config.yaml
n_experts: 128
d_shared_expert: 64
moe_layers: [0, 1, 2, 3, 4, 5, 6, 7, 8, 9]
normalize_top_k: false
routed_scale: 8.38
init_std_router: 0.0169
n_head: 2
norm_eps: 1e-05
tie_embeddings: false
lr_mult_o: 0.825
lr_head: 0.00817
dataset: "wikipedia_en"
Below are experts of layer 4 (counted from 0) of a mixture-of-experts language model. Rows are named router (the router's row for the expert) and show model dimensions 0-79. Each number is 128 + 32 x the weight over its row's rms, rounded and kept within 0 to 255. Numbers have three digits each.
Before each expert's rows: "comes before" lists some tokens at least twice as common just after its tokens as in all text; "comes after" lists some tokens at least twice as common just before its tokens as in all text. This comes from a sample of Wikipedia text that the model never trained on. Tokens count by the router's weight.

# expert 19
comes before: " ", " —", " +", " %", " −", " Votes"
comes after: ")", "0", " |", "1", "2", "3"
router:191084111096135096101154143089125153124146079141071136142162186137134179112139147093136166150157110173156100121164115068195148162113089126116089085113085117132146178144050156139109090147137171166135142175087135104114140097123162114098128143

# expert 101
comes before: "201", "200", "1", "202", "0", "2"
comes after: " |", "|", ";", ",", " in", ":"
router:150097098104148115109123127082139133110168131121113115131137190173144152078137156119156158174138112177157040104188137065161197140088102123096076116130128121164141157203105152127105093131184134151116156152111091104099158107107120116135142133

# expert 103
comes before: " of", "==\n", " in", " to", " than", " as"
comes after: " in", " In", " as", " for", "In", "=="
router:127090083038122149112161128142122161119178121173122100092143153163089157067164167069140162143179098189152116093130144116159144158084089169052091108086136074157138131148088191144130110124163178149134144197119144104144138067073136129106157159

# expert 41
comes before: " ", " The", " A", " M", " Born", " C"
comes after: "\n", " |\n", ")\n", ".\n", ";\n", "==\n"
router:147118109062136102109141148109106124117166075175114154123189152175131124081127127106167165133140103159192104105148100107199156171077109125117098072122118130155169171179090151065137136142117142161155162147106107093135185128116139134066166133

# expert 39
comes before: ",", "\n", " of", ".", " and", " States"
comes after: " the", ",", " of", " a", " United", " in"
router:163093127071136105051129156120148126103145127158128116128191157220072180106129132108149135165144123168131103057147104102155180122093072108127077093089081098170156165146075182138145144146121160189071165141115134099136159133114182128118123170

# expert 67
comes before: " |", ",", "–", ")", ")\n", "\n"
comes after: "201", "200", "202", "–", "199", "198"
router:154080121117156130056160125091085125119137121181122129128171161155127161083138148111161167167161108173147104054156121106153162139114113138107074113097108053163172150188074177125106115118138154128133138170072103092083169134102142125117139143

# expert 22
comes before: ":", "\n", " of", " |", "==\n", "==\n\n"
comes after: "-", "|", "==", "Scientific", "\n\n", "Personal"
router:138146102101104085121146120131144113060132104189130133116187166140099167106156171106162143166174115186151091123164143108141154143110089134098070072063125110138170161145080207107126134125133125143096163124103146089125136083111135145129147131

# expert 25
comes before: " ", " \"", " —", " •", " N", " P"
comes after: "\n", " |\n", ")\n", "0", "1", "4"
router:164103092090145099082133152041122123062122098141136146129152156163117167084151137119179160131135093137123100100157111096164175180075053105119095140108122102140163161165045154108117122122128165138147150130098125115124134089123138135103183119

# expert 122
comes before: "0", "5", "9", "4", "6", "8"
comes after: " ", "|", " |\n", " (", "–", "\n"
router:142111102092145084111137147110123116098147091142103106132169149196125182075141143093151148121157107160127089090177136092170186141088076136104096125097122104193150152151067181126137100127141136121108154183119126092112153109105117105126169165

# expert 9
comes before: " |", " ", " |\n", "1", "0", "2"
comes after: " |", " ", "1", "–", "2", ":"
router:142083116082128116071147091100104145120143083147103149151183180183151178057129150122193163154147104138165093088135136081167148139119095095058101094086120103147169165147084143136103093133142132133115193151107166105110180118105132105103168141

# expert 30
comes before: " |", ".", "–", ",", "%", ";"
comes after: " ", ".", "–", " (", " +", " $"
router:154114114093125089113136149089120140103165096151109135129158160165133188059114141073189169144151104172166080091162134099150161187108113113088085090100102096189190138147098213125116114151141141137129151172079137110103183103097157109131148183

# expert 116
comes before: " was", " is", " he", " be", " the", " been"
comes after: ",", ".", " and", " that", " is", " which"
router:155107094110157103102186126121080150094166118136106151113171153144095151046096188093179165151138114181129108107162104118147148151118097127107104072096093091170140189147059170147137066142136163152124161141113128081094173136085162150142180160

# expert 28
comes before: " ", " \"", " —", " +", " −", " W"
comes after: " |\n", ")", "0", "1", "2", "%"
router:167098097078158127102171126079101149116153094170099138124172160171141183088121146101148156141162069168132101106161135073191172175097105098134101110074093103157178177133040140128113103105134154176119176159108128113111136112117124150081165150

# expert 24
comes before: "0", "5", "6", "4", "9", "3"
comes after: " ", " (", "–", "2", "5", "6"
router:149119098091135084101134146103120128115152080141117125138157171179140187051110156095146143155168099151139077076159109110178163170100118112103093108116141100175178149157077186134120114159163149127098141152087132082067183096133114091136135142

# expert 0
comes before: " ", "0", " |\n", "1", "2", "3"
comes after: " |", ";", "0", ")", "1", "%"
router:203106094096141109053127131085102150130162065135135145151157190166156159094100126111146181156173113154156083109157137069177148155115074115118107120106080109149150178155082164146129105179132138150104156176098150112083147090122138103132121171

# expert 73
comes before: " the", " first", " same", " United", " his", " city"
comes after: " of", " in", " to", ".", " on", " for"
router:161097104118115103132142122079101184104195115116086099091172197154132161071118160064177168156150091144161104102135129122144181189089069120071109107070115117135158204152125131102149093146137189121104151141093144119129115133104140132114150160

# expert 47
comes before: ",", ".", " |", "–", "-", "201"
comes after: " ", "201", "200", "202", "199", "197"
router:192110105089145110088135126090107126125161090122128147152169162171140169081122161095165178148162099159154084071168137087160161159095078104121103116105093099156161171159093162133119127152131174148077136160095147100091189109105186105108130155

# expert 109
comes before: " the", " a", " his", " be", " an", " well"
comes after: ",", ".", "ed", " and", " due", " was"
router:130081075107164081090153125102109161085165095133136116115147186140133183096100201100163167160149090157152113106153120111163162175068096113097104074101133118133165179156106128141154109156128144172095180168084113106098124114063172129114214158

# expert 107
comes before: " ", " The", "00", " C", " M", " A"
comes after: " |\n", "\n", "\n\n", ")\n", ".\n\n", " by"
router:151078094079142103078164145126111146111138116182112126080153141150159143064149168107202126120167084171153114095150111123159184213080096136081121071137112129151178170163074128101118123165115163149140171117108099096110179136119106144099174130

# expert 88
comes before: " a", " the", " in", " to", " by", " an"
comes after: " he", " was", " He", " It", ",", " it"
router:158068048069159106077154146114107153115145094161096137131174168138108210104121187115173168195157103160126114102156145106152158172126083139103109098097135074119167194158106130127151090142125125155066191154085117113094164109064145156113133176

# expert 117
comes before: ",", "\n", " States", ".", " (", ".\n\n"
comes after: ",", " New", " United", " of", " in", " the"
router:158120116086131101115158149114145116079133137156122104117134148201105167107134208119139148168165103184129084061159115123180173173089113145113118086122064093169184158141122170110132154175142185178074163182121146132089131124123151154123139137

# expert 49
comes before: " |", "–", ",", ")", ")\n", " |\n"
comes after: "201", "200", " ", "202", "199", "."
router:153098119110164126094151126099124127107131107178133140120164170170116170060142130086178177156166101169145099065190139094144164160118094127086068115123102060174172157162080194142133117100128149145118135174124119091081152100112138139121137152

# expert 120
comes before: " |", ".", "–", ",", ";", "%"
comes after: " ", ".", " (", "–", "200", "201"
router:161126102093137090097126140094114131117188097134111157146161176170122168082144158091166168168163082149159091092177131072154170165099080104108096089106097120155160143150109185134121124146108132142119146163097130102112190139099173095118155154

# expert 124
comes before: " ", "1", "2", "3", "0", "4"
comes after: " |", ")", "|", "\"", ";", " /"
router:187094099060135111100147116096110154118154097141084164138167158175114159093136154124161160134170098160137090071171171076203165165103099126128126093102102107143147173153097157130099146140155155145112140192121140116051130095127143140117142162

# expert 91
comes before: " |", "-", "–", ",", ".", ";"
comes after: " ", "200", "197", "194", "199", "198"
router:192102101076129111087131126090104136124164092117139154145165151169141160072131153102156171149170100163136079096165135089167163159111084105119103103105091099139168169162088180129126118165125164135087141155104140085094187107108178095101142158

# expert 94
comes before: " of", ",", " in", ".", " and", ".\n\n"
comes after: " the", " and", " of", " a", "'s", " his"
router:155140126086112097133150148115125135117159069162089141124156194163109167064148161090146138141140093188144109075165129101171161138093091110088118118091072111125147165152097194141124103139132192165097159158096148076119171098111166120141120176

# expert 84
comes before: " ", " to", " by", " a", " +", " |\n"
comes after: " |", " was", ";", "%", " were", "0"
router:191107074077150116099132119086110199108145094168088104130153199163127160106097141109165183159167108131113108077145128062174155169127090143133109100118129108135187192148109151141134089162140120154097157164066134109082151120111122120132129152

# expert 112
comes before: " |", "-", ",", "–", ".", ";"
comes after: " ", "201", "198", "200", "199", "197"
router:181102088079129103092126135102108148112150091130126148139163165170130161083124170085156170155161107160151086085167139091182166156094081108129103105103096090154152157162082172137136121145131162138088133155092142102098179104108177096107133160

# expert 89
comes before: " ", "0", "1", "2", "6", "3"
comes after: "0", "1", "2", "3", "4", "6"
router:162111107117153100093140126083128140097150107116134139124157185173145177094109142121143147145166102148159080074216128064131178158095089100111047109130134112132168153157076150095114083164135127191122163149099137120087131071105121084103148122

# expert 34
comes before: " |", "|", "–", " |\n", ")\n", ";"
comes after: " ", "201", "199", "198", "200", "197"
router:182103100075132110087146125105098137118158085127136144153169165178131170082112165098158177156160103167145088078165151086169168153099079115117104104107097093160159157152081180133149120154130157141083145168090128103088174109115178098109138140

# expert 33
comes before: " of", " in", ",", " to", ".", " for"
comes after: " the", " a", " to", " and", " The", " was"
router:185097086084124084112146123123110178118191118151129116119206168156086201082121145073136156136147097157121117093140158095155171139088075118099101101120093096141172194158087185149153125134121138168100131172120135113114218129090151137139115148

# expert 23
comes before: ":", " |", "|", "\n", " (", "==\n"
comes after: "-", "|", "==", " |\n", " a", "S"
router:130137136096134091116127124129134141102137105125108101093158154171077172122118138102171143131180093181086123082192115106157183135120075141057073088113144119156195153146041188138105145098153131122135150137112113106099138088102130156102117143

# expert 65
comes before: " to", " in", " a", " the", " on", "ed"
comes after: " was", " to", " and", " he", " He", " had"
router:156046081093133106132185204107113177095162084179105128103189146146123192086058157117173188142142091135142106117171090089168155163096098109146109073090148126148151209148089148128101102108150158175131140185100119107119177096085177105120118163

# expert 5
comes before: " of", ",", " and", " in", " was", "'s"
comes after: " the", " of", ",", " his", " and", "'s"
router:209118091091131093095137148116095145107173086135105130132164163161109188089116166106182162144151103179136093086150125109169151152096077115103104090094099118157160154176101167141116126146125211134081142157114142097100165076108191104118131155

# expert 78
comes before: " the", " a", " his", " an", " \"", " its"
comes after: ",", ")", " and", " one", " part", "8"
router:139068109116167058067153118074115130101151111130129117114178203135134177082139174111163165172180108142151094100172112091134191142092088126104094094120118084123156158139096145110106087107134167170094159159096110095119120107087163119127214126

# expert 17
comes before: "201", "200", "202", "1", "199", "2"
comes after: " |", "|", " in", ",", ":", ";"
router:168105116107130124113129133077138140107163102133105134116162223151143147090143180093147148176141098177137049118155151075140160159080091124114104072114136122194155152184104173131113090129175155174122152139128135109110159116093143105111121143

# expert 11
comes before: " the", " to", " that", " a", " be", " he"
comes after: " to", ",", " that", ".", " not", " was"
router:130075070103154110113182143148105150103173084155126121126141168120110157081122156085169142140142091177167104113154099112161141156082092098107093074059131082161152185148055139115142074094134136140102156172081127084119181125069172127133218191

# expert 3
comes before: "|", " |", ";", ".", "0", "–"
comes after: " ", ".", "|", " (", ";", "9"
router:183104107094138111082139127095108140110163079127123149139165169163146170080119168090154176151166101158139097080173160093181164159109084100118101107100099090156154172162085174134137109157130168138086133156104146101096183103122172100112135140

# expert 32
comes before: "1", "0", "201", "2", "200", "3"
comes after: " |", "|", ";", ":", " /", " in"
router:176124115087127100111140125088154145113160105137109130112168199167132156086136150114161159182143091172147054113184148072162169151095093104123097069139153120189155158211108161137111096147157125159121170167117146122100162118107116117124128145

# expert 21
comes before: " ", "|", " Votes", " Candidate", " W", " %"
comes after: " |\n", "\n", ")", ")\n", "%", " Party"
router:157130103084161120129165108124127143085162085169072149114170159157087143101144147110156160122147108175142108119159130074205155160098105105122100075077088111168176151155064145096136138127132144154140154156101110071131134109131118142090133139